Below are experts of layer 6 (counted from 0) of a mixture-of-experts language model. Rows are named router (the router's row for the expert), up (a neuron's input weights, with its number) and show model dimensions 0-223. Each number is 128 + 24 x the weight over its row's rms, rounded and kept within 0 to 255.
After each expert's rows: a language model's description of what the expert responds to. This comes from a sample of Wikipedia text that the model never trained on.

# expert 13
router [104 120 144 128 153 121  78 116 148 111 121 166 152 100 142 127  99 148 123 117 117 134 124 108 117 152 102 180 161 127 127 152 142 137 125 113 111 115  93 116 120 129 115  79 112 105 126 113 166 142 113 142 128 144 144 171 101 119 116 112 134 151 144  99 121 145 162 160 151  78 165 131 112 111 103 126 123 153  96 140 123 140  85 101 139 102 121 132 147 101 155 129  94  67 112 162 119 129 130 158 135  99 168 129 123 140  76 171 111 155 135 162 133  87 135 120 183  97 142 124 151 111 164  70 103 109 136 146 147 148 130  93  76 150 125  97 135 139  96  88  75 132 122 125 175 118  95 139 114  96 154 105 100 130 164 194 150 165 117 140 137 105 147 117 144 116 123 148 137 127 110 106 102 170 102 150 157 104 147 111 123 136 129  94 116  88 114 105 129  96 165 124 153  87 138 167 114 132 175 118 108 145 108 102 109 122 130 155 134 136 146 111 122 146 151 140 146 145 154 118 114 132  89 115]
up0 [138 138 122 105 121 146 173 162 129 147  67 116 121 132 149 131 138 120 175 132 148 102 163 113 124  99  97 122 136 109 155  87 119 131 158 147 122  94 103 144 154 143 119 149 157 160  78 130 134 157 126 145 122 159 137 124 118 128  91  74 139 119 136 158 132 145 112 130 142 150 135 144 140 133 119 100 108  96 122 108 129 130 158 145 121 136 140 112 141 131 177 167 129 117 165 131 167 130 118  99 118 144 124 153 128 118 148 102 123 161 139 116 140 149 101 133 135 165  65  83 111 133 119 125 146 152 114  89 155 141 167 161 143 139 133 105 151 162 144 140 159 124  92 111 129 110 121 122 120  99 103 128 188  77 111  70 151 119 153  74 149 135 114 103  97 108 106 146 127 136 173 131 129 149  95 117 156 139  98 116 123 166 117 125  96 114 125 127  94 171 132  90 128 133 131 127 164  82  99 106 137  54 115 138  74 119 118 118 127 136 119 162 122 121 160 129 151 109 165 125 106 180 104 114]
It responds to: Country and organization names and acronyms in political or military text, e.g. United States, USSR, UNESCO, Britain, Japan, plus word-internal pieces.

# expert 47
router [139 164 118 170 132 133 120 168 113 114 116 110 161 101 109 131 121 161 139 144 144 111 140 127 146 134 125 177  85 154  91 131 172 166  82  77 136 152 157 103  97 108 114 137 112 123 146 171  97 116 117 129  98 116 154 120 117  98 114  73 134 159 120 122  80 134 128 122 147 103 156 134 118  92  88 106 125 139  92 158 138 118 139 132 130 135 127  82 172 103 113 131 112  77 136 148 141 150 129 118 133 123 147 136 116 146 152 151 144 131 139 112 157 121 147 133 144 112 167 131 120 115 158  98 123 138 100 140 124 164  82 139 108 180 117 124 157 120  96 158  83 102 118 105 153 141 116 165 140 122 170 164 143 154 170 152 141 180 111 155 126 167 124 106 141 107 160 143 179 123 136 125 125  82  93 159 128 137 125 118 136 143 116 152 141 135 112 117 123 138 113 138 150 168 135 106 144 134  97 148 150 105 126 124 118  68 183 131 150 129  80 135 124 116  85 119 108 120 130  91  77 107 112 126]
up0 [158 143 149 143  86  85 154 120 151 161 109 124  76 112 162  74 168 113 142 123 113 127 127 134 127  95  99 140 117 105 178 116  83 124 160 136 142 161 119 152 170 124 115 118 172 118 124  96 182 124 130 146 152 152 106 137 111 102 121  94 165 128  96 169 142 126 107  83 148 130 154 117 150 162 134 107 111 123 117 137 157 131 149 135 169 115 139 127 131 138 123 137 127 116 149 143 147 115 136 104 109 145 107 137 124  96 132 114 126 142 143 143 133 121  98 129 140 162 139  81 130 131 136  92 142 125 114 141 135 107 118 172 125 140  96 153 139 143 183 151 158 165 103 142 148 143 135 134 147 117  98 150 110  99 112  97  82  68 152 112 107 146 130 125 132  96  40 140 128 124 144 141 150 169 139 148 137 117  74 123 176 169 159 117  89 124 117 115  99 158 145 107 114 140 128 121 143 119  68 117 147  80 136 127 108 128 117 121 130  95  97 128 110 133 182 104 109 142 143 131 131 122 120 105]
It responds to: Adjectives and fragments in government, legal and news prose: general, public, private, special, federal, init-ial, act-ual, regular.

# expert 39
router [171 142 154 152 158 124 145 107 130 117  94 132 151 108 140 124 137 129 141 129 172 134  84 138 106 161 106 163 138 153 125 151 123 113 161 118 105 122 169 148 119 132 148 182 110 178 112 111 137 137 102 150 123 133 101  95 131 137 163 101 131 142 115 120  78 150 114 160 113 145 132 121 112 115  87 126 147 133 121 134 151 136 139 139 102 140 128 104 154 117 114  98 142 119 162  92 158 103  90 147 174 149  91 120 158 105 135 149 131 132 128 169 140 128 150 134 116 138 126 157 136  92 120 148 103 172 138 112 143  91 170 175  90 100 113 138 125 166 121 122 140  86 113 161  83 156  77 141 122 111 124  89 154 128 148 155  92 138  93 138 170 115  91 147 142 154 130  91 133 116 109 104 115 141 137 115  83 113 120 127 139 102  72 145 106 156 109 146 101 113 139  98 126 112 150  74 140 180 102 116 147 149 146 139  99  67 105 141 119 151 116  97 139 165 129 117 140  93 143 129 158 151 100 156]
up0 [155 128 124  99  98 121 158 144 135 201  97 118  93 128 162 118 146 110 129 134 143 117 146 157 128 101 157 140 127 132 157 135 107 154 169 120 140 115 113 107 127 149 100 131 155 123 103 129 160 122 114 139 110 155 146 132 124 174 121 150 126 141 107 144 141 145 116  75 164 121 139 102 126 148 119 125  89 125 109 126 142 159 146 110 129 100 123  99 131 165 153 153 134 116  94 158 161 123 109 121  83 142 119 107 130 112 138 133 153 129 154 112 118 108  50 119 157 149 141 147 126 152 144  97 126 111  97 122 110 120 125 147 119 167 148 136 152 130 160 141 129 121  76 132 120  90 160 122 113 113 106  99 133 104 100  42 128  82 169 134 141 159 142 132  96  62 110 154 145 118 150 150 157 121  83 139 195 117 127 102 144 148 125 112  89 133 163 116 103 147 156 117 103 171  91 157 148  70 108 112 155 113 147 135 101 112 124 126 154 112 114 166 137  89 139 115 141 122 133 132 117 144 146 112]
It responds to: Closing == marks and line breaks after section titles such as Career, Education or Biography, and paragraph breaks in biographies.

# expert 5
router [133 138 129 131 103  86 101 147 155 118 127 101 147 133 142 153 136 168 115 159 127  97 129  84 101 134  98 154 144 140 112 146 139 137 159 131  86 135 118 134 136 164 124 106 131 119 117 134 103 115 143 138 178 131 136 150 115 115 135 136 134 174 102 102 184 119 174  90 154 117 115 102  97 123 122  84 100 130 118 143 121 136 119 126 108 103 105 108 120 166 167  98 123 120  71 147 104  73 122 127 107 121 152 159 134 135  99 147 124 132 166 135 135 110 148 134 142 106 107 153 144  87 172 136 112 124 169 112 126 113 143  87 128 165 148 115 160 153 129  98 127 113  96 119 168  97 138 164 121 164 176  97  86 119 134  71 182 112  76 105 150 141 158 153 152 107 154 105 138  65 137 141  86  98 126 114 154 136 141 143 128 140 143  84 107  98 117 107 154 115  87 127 147 161 120 125 137 124 138 118 155 122 127  92 144 126 131 138 151 127 184 155 159 153 143 109 108 125 135 104 108 134 154 110]
up1 [190 119 104 149 133 121 100 152 125 119 163 134 100 170 165 141 119 139 110 104 135 116 142 150 134 136 173 138  84 121 173 113 121 120  78  93  93 169 166 141  98 128 154 149 156 109 117 145 151 153  96 125 138 131 103 132 100 135 185 142 121 128 169 111 128 146  97 126  96 102 152 161 179 143 147 143 148 102 127 127 135 118 135 109 116 116 167 124 132 151 142  99 134 140 133 142 151 119 133 140 153 128 137 152 132 157  98 117 143 114 130 138 107 125 124 153 125 166 102 135 109 126  83 153 125 158 132 120  75 110  93 125  92 145 106 141 109 114 138 135 141 122 166 108 135 167 123 111 129 123 162 145 117 177  90 121 137 103 170  98 107 201 113 118 135 124 155 103 123 136 181 138 160  86 139  92 146 127 103 113 149  89 101 137 122 134 150 118 111 153 115  98 131 109  94 135 127  83 102 108 152 123  99 145 121 129 126  89 117 111  88 125  97  95 119 141 146 107 145 131 109  69 126 186]
It responds to: Prepositions and determiners like to, in, for, during, among, plus leading year digits (198, 195) before a noun phrase or number.

# expert 35
router [ 98 154 111 124 131 109  80 141 129 109 106 126 160 114 139 163 123 142  97 109 157 143 150 114 124 138 112 158 134 122  94 135 133 140 144 107 115  79 129 139 143 135 129 150 114 104 123 119 148  92 119 143 144 166 138 128 147  90 122 140 144 133 120 101 136 156 127 126 142 142  78 166 126  92 119 142 107 143 137 124 130  99  82 140 155 125 140 139 143 154 120  93 150 110 113  93 141 112 156 154 107 156 137 132 162 167 127 128 164 137 125 125 101 145 160 110 143 134 143 181 139 119  82 159 115 111 115 110 139 167 124 142  85 121  90  59 148 113 117 103 136  83 165 152 116  92  87 127 129 142 173 153 143 137 128 132 159 179 140 123 128 122 109 137 140 150 148 152  99 112 168  93  85 131 141 131 113 129 112  90 121 139 138 148 131 108  82 172 119 121 125 101 106 148 120  96 101 156 160 126 148 170 130  77 109  85 136 142  96 148 158 154 124 181 115 150 150  91  93  70  86 171 145 128]
up0 [119 117 125 121  89 124 138 134 127 168 110 121 101  78 164  98 152  99 120 136 147 133 161 161 119  91 142 135 138 122 128 101 122 157 154 140 154 113 117 141 145 137 153 113 184 126 119 117 136 131 102 135 139 160 157 127 143 156  95  92 142 115 111 138 151 157 119 114 150 153 142 134 142 136 122 152  94  83 119 125 134 123 161 111 129 105 165 107 119 170 153 184 142  91 137 135 104 127 136  90 127 144  98 130 158 135 133 129 127 125 148 142 101 119  86  89 116 133 130  90 122 141 161  44 114 108  82 123 172 123 144 187 138 109 121 117 150 116 148 123 150 162 121 130 163 119 154 132 139  91  83 109 142 105 139 101 146  96 131 114 157 122 156  87  99 138  88 179 122 154 163  96 114 103 121 103 141 151  94 130 157 164 134 138  95 134 138 128 107 129 153 117 117 150 123 164 131  96  78 131 158  93 106 146 109 129 102  91 133 121 148 130 134  98 140 113 166  90 134 155 121 170  89  86]
It responds to: Word pieces ending abstract or institutional nouns like healthc-are, intellig-ence, education, research, Department, in academic and organizational contexts.

# expert 18
router [157 118  85 164 139 101 118 119 140 133 112 172 153 117  78 155 111 126 119  98 177 129 162 100 153 169 124 189 131 117 124 151 137 114  92 127 133 103 146 127 121 152 115 132 111  99 116 185 142 134 105 130 150 161 169 157 129  87 117 135  98 154 155  96 119 156 159 107 111 123 122 115 142  89 135 112 105 177 132 127  83 183  82 142  89 103 135 153 132 129 102 112 125  93 148 121 108 113  95 132 111 131 148 176 105 189 118 139 172  90 100 114 118 132 152 108 100 113 138 145 172 131 134 109 122 100 117 132 147 175 165 131  86 165  97 128 166 138  95 105 102 143 127 131 146 110 126 180 141 124 162 116  93 111 149 136 135 171 124 132 117 102 143 141 109 127 121 143 134  95 140 112 107 165 117 103 124 132 122  99  82 136 167  81 150 135 128  98 129 126 127 116 113 112 121 150  86 134 155 166 174 108 125 116 137 127 138 146 123 141 144 143 114 133 116 106 130 110 131 110 133  95 143 100]
up0 [148 142 142 152 116 167 184 164 108 141 150 116 125 135 134  90 153 130 118 198 142 117 148 162 109 102 106 130 149  93 142 141 106 135 136 141 176 116 123 140 131  74 135 139 140  94 106 131 115 122 121 148 121 160  96 134 156 180 119 150 109 131 111 155 141 111 102 108 140 118 103 152 116 141 117 177  83  97 114 157 149 141 144 138  93 118 140 134 131 137 149 166 131  78 129 129 128  96 147 135  83 130 123 139 115 129 141 105 123 157 153 153  88 115  97 175 134 152  74  83 104 152 112  87 131  80 148 119 150 128 105 128 118 160 139 151 167 156 144 132 175 115 111 114 131 114 123 113 117  75  92 118 169 102 100  99 123 103  95  88 110 160 127 112 134 108 135 151 127 131 174 103 134 133 113 138 158 139  90 113 156 146  99 104  95 124 150 152 119 170 138  96 123 124 129 116 131 115 124 126 163 109 121 142  93 101 115 148 128  92  92 159 146 143 140 103 110 126 135 153  90 176 107 120]
It responds to: Country, nationality and political words and name endings, such as Sy-rian, Islam-ic, Army, Liberal, Congress, government, often in place names.

# expert 37
router [161 128 145 183 100 129 122 132 121 131 144 129 105 120 160  92 119 132 129 119 149 131 133  95 104 117  80 154 138 148  92 103 132 124 156 121  90 158 209 159 125 183 151 105 126 161 110 116 121 105 126 174 141  96 158 158 105 151 139 145 153 131 110 130 147 165 144 138 123 134 150 107 124  92 146 138 129 132  89 159  99 100 107 120  99 133 142  96  99 130 116 121 161 180 159 142 151  98 142 103 110 114 127 175 176 100 141 120 113  74 132 112  65 120 156 118 132 131 153 115 106 109 154 185 147 150 107 114 115  93 160 113 130 134 112 103 118 122 127 133 167  75  96 148 102 107 142 127 150 169 146 141 117  94 118 121 158 136 139 130 168 140 111 131 123 136 149  92 142 100 109 114 101 146 114 137 137 114 104 143 112 119 132 115 105 125  95 109 103 104 103 130 167 155 156 127 125 158 105  79 123 163 123 128 117 106 119 134 104 138  95 144 159 140  73 121 115 116 141  85 153 123 142 104]
up0 [125 125 124 112 127 137 140 151 140 163 130  95 130 117 146  92 128 111 140 137 160 129 160 159 138 123 123 139 151  89 123  91 116 101 134 134 146 118 133 144 138 119  97 161 169 132 113 106 127 168 131 136 113 134 125 142 126 150 109 104 168 116 118 142 126 124  92 101 145 140 130 101 177 150 158 116 122 121 109 131 144 131 161 134 140 128 129 125 144 138 118 179 140 126  85 181 167  95 130  95 104 172 144 123 146 102 137 102 144 156 137 137 121 113  79 134 101 155 107 106  93 160 125  98 143 130 115 153 144 131 127 144 125 133 138 124 170 110 136 144 171 121 107 116 135  97 148 120  99 111  91 118 140  81 125  83 163 108 132 115 113 148 156 124 109  49 102 184 136 131 172 178 123 115  51 152 183 117 121 121 130 118 117 102  67 139 147  97 108 155 151 126 114 163  66 147 154  90 112 115 177 110 112 156  97 150 128 140 103 115  99 156 123 124 151 124 118 108 138 117 124 170 129 112]
It responds to: Paragraph-ending breaks after a full stop, list-label colons like Saves:, and first names or name starts such as Mike, Mc, Robert.

# expert 45
router [147 144  99 102 142 189 165 152 136 117 102 107 149 159 135 127 136 125 118 151  95 163 127 166 157 143 118 112 155 131 167 151 105 175 136 140 149  73 110 178 146 159 105 142 112 111 123 125 106 112 134 140  77 105 142 175 149 181 120 153  95 122 120 128 127 144 128 122 133 136 177 146 123 122 151 135 151 141 123 113 160  96 136 133  97 169 127 139 141 125 136 124 132 164 155 105 129 139 160 122 103 120 121  94  95 120 105 111  71 152 136 111 141 123  99 104 113 122 130  88 103 117  59 121 112 111 144 104 136 105 142 121 135 105 163 149 168 130  80 121 126 136  90 108 152 105 124 151 119  95 112 100 138 143 170 158 146 142  76 113 150  90 151 138  88 123 149 132 125 119 104 188 101 116 119 123 104 168 139 118 130 101 123  74 140 120 120 161  97 130 133 118 132 135 157 125 114 118  89 144 169 148  92 143 133 142 149 165 125  97 118  82 143 144 108  97 104 114 143 136 151 148  96 124]
up1 [126 104  93 134 152 107 117 142 109 118 113 126 116 162 124 151 103 154 117  99 164 138 130 116 123 119 127 111 113 113 129 104 102 139 114  79 125 152 128 150 116 124 143 136 155 134 128 145 128 127 129  97 104 117 109 122 110 169 141 117 135 127 166 144 120  84 121 154 133 109 159 173 164 110 123 156 152  88 116  89 142 126 141 156 111 142 152 131 148 144 126 120 117 166 156 120 144 117 136 152 150 162 195 135 145 179 133  96 119 120 151 137  99 121  88 156  94 158  96 152  98 130 130 141 105 175 164  94  96 108 150 102  77 164 140 155 143 125 160 132 105 132 147 127 145 125 155 121 117 150 165 167 113 168  83 129 157 109 163  65 124 176 114 135 129 106 146 107 105 126 171 164 129 106 112 127 117 112  95 164 166 125 111 129 143 163 156 115 118 108 105  96  90 145  93 103  94  83 139 114 131  92  94 109 127 149 128  87  78 132 137  89 136 146 111 130 181 110 142 112 116 104 144 141]
It responds to: Word starts and modals in scientific and technical prose, such as may, consid, determ, com, chang, and pieces inside chemical or taxonomic terms.

# expert 57
router [149 150 143 135 118 115 151 110 130  99 105 135 172 154 179 160 121 130 174 185  99 112 104 148 129 138  77 149 144 104 103 118 135  97 141 153  73 160 140 134 151 114 161 146 119 108 142 107 153 103 104 157 142 111 133 164 115  98 166 127 131 135 124 101 161 148 167  93 122 144 155 166 111 108  82  84 155 153  96 155  97 102  83 109  88 147 161 126 132 155 162  86 127 116 169 138 151 129 143 144 107 130 121 115 115 114 116 130 176 106 149 168 135 109 106 141  97 153 109 102 168 126 118 144 103 101 118  79 133 142 153 103 109 143 122 155 130 111 144 103 115 158 108 134 112 122 142 151 101  87 152 122 105 147 165 129 150 140 119 115 125 127  86 161 155 104 108 104 174 101 133 125 108 127 118 114 117 100 138 146 174 129 122 110 139 163 156 123 112 120 104 142 139 131 160 128 166 131 100  89 142 105  81 121  99 111 123 132 131 134 128 144 128 159 141 128 132  75 154 141 105 176 118 108]
up0 [163 110 117 110 133 134 159 151 140 146 120 108 132 119 136 129 182 119 115 126 132 110 161 151 135  75 111 106 112 116 123 158 104 107 136 150 128 129 111 158 178  90 117  99 148 103  98 131 141 154 149 143 103 130 125 125 106 140 117 145 134 108  97 142 148 128  77 138 162 124 135 135 141 152 123 126 102  90 136 134 159 142 143 142 122  89 132 128 125 115 167 149 132 108 120 191 137 153 123 103 122 128 137 145 130 119 147 142 136 152 132 107 102 119  95 138 173 188  86  85 102 165 132 102  97 150  80 133 117 124 112 142 158 125 129 135 144 139 134 170 169 143  88 114 133 117 156 108 151  80  98 142 175 110 115 113 134  73 148  92 128 126 131  95 128  83  78 180  96 145 171 120 136 118 129 123 155 130 110  82 157 157 110 124  95 124 138  91 152 154 144 121 122 175 129 131 159  61 123 127 143  95  93 133 100 133 135 116  98 113 100 150 137  80 110 107 161 115 151 126 106 146 152 131]
It responds to: Opening quotation marks, parentheses, dashes and heading-end marks that begin a quoted title, list item or new section.

# expert 20
router [104 166 148 144 152 100 142 111  88 136 122 112 134 135 142 146  96 130  71 146 113 112 112 147 125 139  94 129 168 117 106 131 115  88 153 124 108 134  74 118 152  96 118 125 101 100 157  84 161 105 127 106 137  95 113 177 121  83 132 149  98 120 146 100 163 134 170  98 135 129 156 115  83 124  97  94 171 179  88 156  98 124 133 131 109 111 143 117 112 128 134 101 145 135 116 142 132  87 156 157 151 130 134  84 119 140  90 123 116 147 179 106 136  97  96 112 132 135 155 133 144 103 142 134 155 106 150 116 116 163 129 123 123 169 169 112 172  96 125  98 121 127 109 115 144  92 150 159 106 150 120 106  94 138 164 145 149 157  93 121 170 156 115 122 147  87 138 101 149 113 111 105 129 106 145 111 131 111 144 159 113 158 101 114 103 141 177 134 101 145 142 126 158 104  99 152 172  96 167  90 147  95 135 161 110 111 139 151 125 131 102 111 141 103 151 137 142 164 127 125 130 148 155 105]
up0 [145 113 138  68 115 113 163 144 140 178 101 145 121 107 165 123 143 113 137 134 133 129 113 157 179  94 109 136 129  91 135 122 133 143 130 134 117 123 111 151 119  85 128 152 108 123  67 127 127 131  94 116 106 140 107 135 122 154  99 135 140 149 134 131 164 147 106 110 146 132 138 128 112 183 118 112 116 113 113 135 171 138 143 135 141 116 149 125 124 119 168 157 154 119 117 149 160 146 119 112  76 176 125 112 121 109 149  88 166 111 137 119 117 136  92 127 144 159  89  90 133 149 124  92 140  61 119 128 158 133 144 174 107 139 154 131 149 142 170 139 159 123  70 107 141 129 125 139 152  89 144 132 129 107 122  80 121  93 123  68 124 146 161  80 123 122 114 168 115 118 157 116 125 113 106 115 128 107  93 135 153 126 122 152  50 144 116 116 113 141 139 135 149 134 128 120 182  88 115 122 195  88 131 113 116 116 115 150 155  85 139 127 144 138 142 100 166 111 141 148 139 158 135 133]
It responds to: Line-opening dashes in infobox-style lists and the first pipe separators in table rows, such as "- Armor:", "- Died:", and section-heading equals signs.

# expert 42
router [136 146 148 152 125 105  87 145 112 130 133 118 168 115 102 118 160 156 115 137  94  77 108 107  99 135 134  85 125 149 163 107 140 132 147 104 109 140 118 102 143  88 117  91 120 112 117 107 161 160 134  85 116  76  94 159 131 125 137 138  92 129 139 127 112 122 147 111 162  96 143 110 101 132 129 104 158 138 114 111 108  62 142 129 134  79 117  85  92 103 157 115 166 119 143 145 110 130 168 135 137 156 134  90 113  88 118 128  80 132 112  81 150 124 149 155 160  86  86 102 147  93 160 148 153 129 164 124 134 134 166 119 130 165 177 168 138 114 162 141 133 173 117 149 162 121 133 137 120 162 151 157 127 115 137 125 145 112 120 102 137 146 141 134 135 113 164 146 112  81 138 117 129 104 140 120 134 126 158 137 115 146 121 116 117 138  89 158 125 136 119  97 158 150 153  77 167 129 142 150 150 168 123 108 105 146 162 156 116  89 169 152 165 121 150  93 129 165 114 140 109 143 143 112]
up0 [143 119 116  89 112 116 177 125 156 181 117 121 120  86 174  99 113 113 123 132 142 130 179 172 124 107 102 166 114 100 135 131 100 119 125 124 130 128 108 130 121 132 119 130 142 116  83 114 132 139 137 135 101 143 111 142 116 127 102 130 193 131  74 169 127 116 100 113 155 166 146 115 157 164 108 149 127 130 113 169 123 126 117 163 124 129 160 110 122 159 147 144 150  93 132 135 135 143 127 107 107 135 136 145 115 127 135  85 142 137 157 120 147 171  64 116 144 174  94  93 134 128 138 107 114 126 136 143 148 125 138 160 134 139 143 132 129 121 122 132 197 124 108 100 142 172 171 134 144  93 129 125 141 129  97  81 138  76  97  78 145 147 148 103 130  82 111 167 131 126 146 135 158 131 112 120 161 112 101 154 173  95 112 126  91 139 141 135 128 123 121 111 110 109 130 156 136 123  85 122 160  52 123 164 112 109 143 111 117 131 110 133 138 124 140 116 126  98 162 134 114 179  85 114]
It responds to: Colons, times, units and × in spec lists, such as 8.5:1, 324 mm (13 in), and has or had after a subject.

# expert 36
router [100 174 137 121 159 162 164 137 134 126 133  75 149 145  84  88 105 145  98 110  84 121 124 145 122 122 135 105 165 157 144 119  94 137  98 130 124  97  99 139 117 145 101 114 121 113 113 154 148 144 104 181 108  79 126 138 167 163 152 135  99 127 106 149 127 109 120 110 130 155 114 134 128 122 129 119 135 119 140 137 138 113 135 125 109 132 101 154 133 131 105  96 158 148 186 118 141 141 163 114 117 107 133 103  84 127  98  90  78 152 173 103 160 131  75 127 144 147 106 121 110 112  97 101 141 121 136 185 135 153 127  67 112 127 166 126 129 156 116 127 134 133 123  95 135 159 137 139 119 137 139 138 140 131 119 147 153 137 109 119 141 136  77 172 105 109 173 132 151 122 169 137  88 101 115 175 180 111 164 152 103 119 116 113 144 111 132 121 104 133 120 139 120 116 142 132 168 102 123 132 169 108 189 127 111 159 170 160 135 144 179 136 125 172 133 115  89 110 141 130 112 149 110 152]
up1 [131 144  95 159 145  94 120 156  77 128 166 161  85 181 139 136  72 146  87  94 141 107 150 146 117 130 121 156 133 109 122 131 124 157  95 112  91 161 151 133 159 135 153 148 135 161 114 153 140 136 102 125 112  86 129 106  99 144 141 144 152 114 122 111 154  98 147 132 137 148 155 157 149 136 133  99 141 124 112 113 103 120 138 155 129 112 161 128 151 150 150 149 133 166 160 127 162  92 102 191 139 150 130 120  88 150 108 112 124 110 119 139 119 156 126 139 113 137 128 150  92 116 116 124 105 157 161 113 111 118 148 130 132 164 131 134 143 118 183 127 141 131 148 128 148 100 151 126 118 100 153 141 121 175  98 121 184  65 160  82  88 176 116 105 111 132 137 133 108 131 142 171 159  88  95 120 126 120  76 123 155  97 111 104 166 146 140 142 120 117 150 121 120 126  95 106  84  98 145 107 140  97 102 137 134 125 102 121 124 130 101 104 133 106 108  92 182 107 131 100 141 104 154 151]
It responds to: Early pieces of words in technical, scientific or computing text, such as E-ff-ective, init, conn-ects, AlphaF-old, sup-er-coiling.

# expert 15
router [102 127 141  99 119 125 149 134 114 127 159 135 153 133 143 146 135 146 105 119  82 141 153  89 125  92 125 104 112 167 132 128 116 174 124 167 128 184 143 116 132 108 146 134 164 109 108 118  85 125 148 127 121 112 181  78 105 127  89 147  99 148 147 123  83  87 105 127 105 107 144 117 166 140 129 112 139 110 117 107 122 144 172 146 127  90 102 116 168  88 131 147 176 170 148 147 148 145 147 153  93 104  80 127 124 112 195 109  96 159 127 146  95 145 135 122 184 117 132 109  83 123 111 103 116 141 136 164  97  98 105  92 120 154 106 137 134 157 150 109 144 126 112 117 123 124 171 111 116 175 128  79 100 104 112 150 130 144 140 140 119 154 108 115 134 143 148 110 129 154 108 129 150 173 153 130 117 127 148 138  83 151 111 158 119 179 143  96 145 122 144  85 113  99 108 150 147 108 118 115  94 131 151 153 122 115 135 131 112 164  99 151 148 137 152 143 108 146 100  94 106 153 100 135]
up0 [161 136 143  93 114 109 134 140 104 178 111 124 120 104 139 105 156 103  99 134 139 122 155 135 149  99 146 126 135  91 145 146  81 104 150 158 144 117 126 130 137 114 160 127 119 118 116 119 147 143 146 159 142 125 150 128 122 123 107 104 175 143  97 182 142 112 109  99 169 127 136 110 136 165 133 128 142 106 100 140 119 130 136 118 117  75 147 114 133 139 162 143 127  84 141 151 166  98 134 124 113 132 123 149 124 124 150 126 111 120 103 125 119 137  97  95 148 140  91 102 142 157 120  87 117 130 137 113 164 148 100 171 126 119 112 117 173 150 155 160 158 121 103 103 139 139 136 148 111 117 112  84 135 103 137  61 150  92 156  91 140 149 115  88 120  94 104 163 150 140 159 111 125 131 130 107 166 140  52 130 169 139 105 121  89 141 133 118 108 141 143 175  96 142 133 144 201 105  97 106 153  92 108 130  73 123 132 149 113 128 117 171 149  84 155 127 135 115 149 164 122 162  92 113]
It responds to: Word pieces in sports results and race reports, such as won, championship, finals, compet, asketball, plus table pipe separators.

# expert 7
router [133 129 137 153 130 124 120 145 144 110 139 167 107 111 122 123 128 140 151 159 146  97  99 168 135 172 160 138 125 175 125 131 142 137 161 149 102 115 145  98 104 115 126 148 114 159 178 159  90 142 151  93 172  91 144 172 118  67 113 140 117 163 105 113 131 138 153 143  94 128 132  75 138 106 121 106 141 112 101 120 158 151  97 130 142 120 123 125 140 121 170 112 147 175 141 135 155 163 140 128 119 157 128 159 127 131 139 141 132  94 142 149  92 150 123 135 106 115 135 164 146 120 121 173 130  81 140 182 156 119 141 133 123 151 100 128 144 129 130  96 156  76 173 147 162 101 101 145 125 157 135 105  98 132 146 115 165  67 133  99 112 162 101  99 130 133 112 137 189 127 150 109 101 133 136 128  91 121 102  81 140 166 120 124  89  96  99 142 131 124  92 120 128 135 119  58 137 132 133 138 138  91 115  92 166 102 140 124 125 121 112 141 102 133 101 121 118 134 110 110 104 102  96 121]
up0 [143 155 122 118  89 121 173 135 162 149 109 136 101  96 124 112 161 112 141 137 148 117 173 117 113  72 110 124 117 101 144  99 101 111 160 142  82 152 157 129 136 137 138 154 146  92  71  96 172 119 109 133 123 174 125 121 142 153 107 134 132 131 113 149 149 161 118 127 152 118 117 124 125 152 108 128 122 116  99 125 144 125 157 119 135 129 139 109  97 117 167 142  97  71 132 139 124 121 135  98 132 158 100 144 137 146 142  89 174 161 165 106 113 117  80 156 104 166 119  74 127 164 170 102 118 156 127 135 138 134  92 156 126 134 118 148 149 141 166 140 183 131 102 140 139 144 135 116 132 102  95 102 128 115 133  80 158  96 108 102 139 127 103 118 125 114 126 150  94 127 122 156 111 162 142 151 158 132  56 101 148 121  94  93  82 141 139 129 127 158 150 132 122 142 137  97 154 126 106 105 160  84 123 149  80 121 115 105  97 128 131 128 160 117 167 129 153 121 137 107 122 185 106 140]
It responds to: Possessive 's and his/her/whose, especially in narrative or biographical prose about people, e.g. he's, his death, René's.

# expert 40
router [115 158 174 152 115 120  72 161 131 102 131 106 106 119 132 135 115 139  83 137 141 141 123 119 131 128 159 166 119 117 121 189 136  99 103  76 104 147 164 147 145 138  92 116  73 126 115 130 134 111 140  99 143 116  98 116 131 140 161 146 138 160 150 150 116 114 139  70 170 133 136  71 171 117 132 103 108 159 119 179  97  90 154 100 113  85 126 104 110 165 143 104 125  83 150  90  99 114 147 139 162 137 165 143 147 132 102 153 112 104 124  93 127 130 170 141 148 112 143 134 165 122 164 142 130 105 107 137 134 138 108 143 122 134 148  85 134  94 139 116 153 148 159 127 167 119 153 162 144 109 154 160  96 117 172 114 124 178 112 129 122 132 110 161  87 117 105 118 111  90 139 130 109 170 135 139 149 129 146 125  86 159 110 109 101 100 125 134 138 104 107 146 129 146 172 134 122 139 154  97 109 138 105 156 141 100 130 123 119 136 149 165 120 136  92 100 142 141 112 100  87 123 139 144]
up0 [133  88 126 108  98 129 179 141 146 150 107  77 116  92 170 111 163 136 149 170 155 123 117 139 163  97 141 111 139 124 114 111 103 144 160 122 131 151 134 117 146 104 101 140 170 112 137 147 152 162 130 166 127 165 154 103 143 131 126 113 130 108 110 174 138 136 118 101 155 140 124 113 128 151  92  93 119 122 115 133 149 130 124 128 154  94 150 106 102 169 172 143 140  89 139 132 197 128 128 131  56 177 116 154 121 106 159 119 144 139 187 111 134 114  99 132 149 158 121  85  99 120 135 132 118 141 108 128 115 103 125 178 132 106 162 145 141  90 124 151 178 129  88 133 124 163 146 145 121 119 131  91 134 119 155  62 144 117 103  82 152 146 121 135 132 113 101 122 110 120 119  84 132 106  97 124 143 107 104 140 160 152 105 127  88 140 148 107 114 134 154 118 131 146 124  99 144 112 128 103 157 104 130 120  92 103  99 119 155 130 114 155 101 136 144 111 134  92 165 119 109 169  94 109]
It responds to: Head nouns or final pieces of organization, building and place names, such as House, Court, Museum, Company, Regiment, Convention.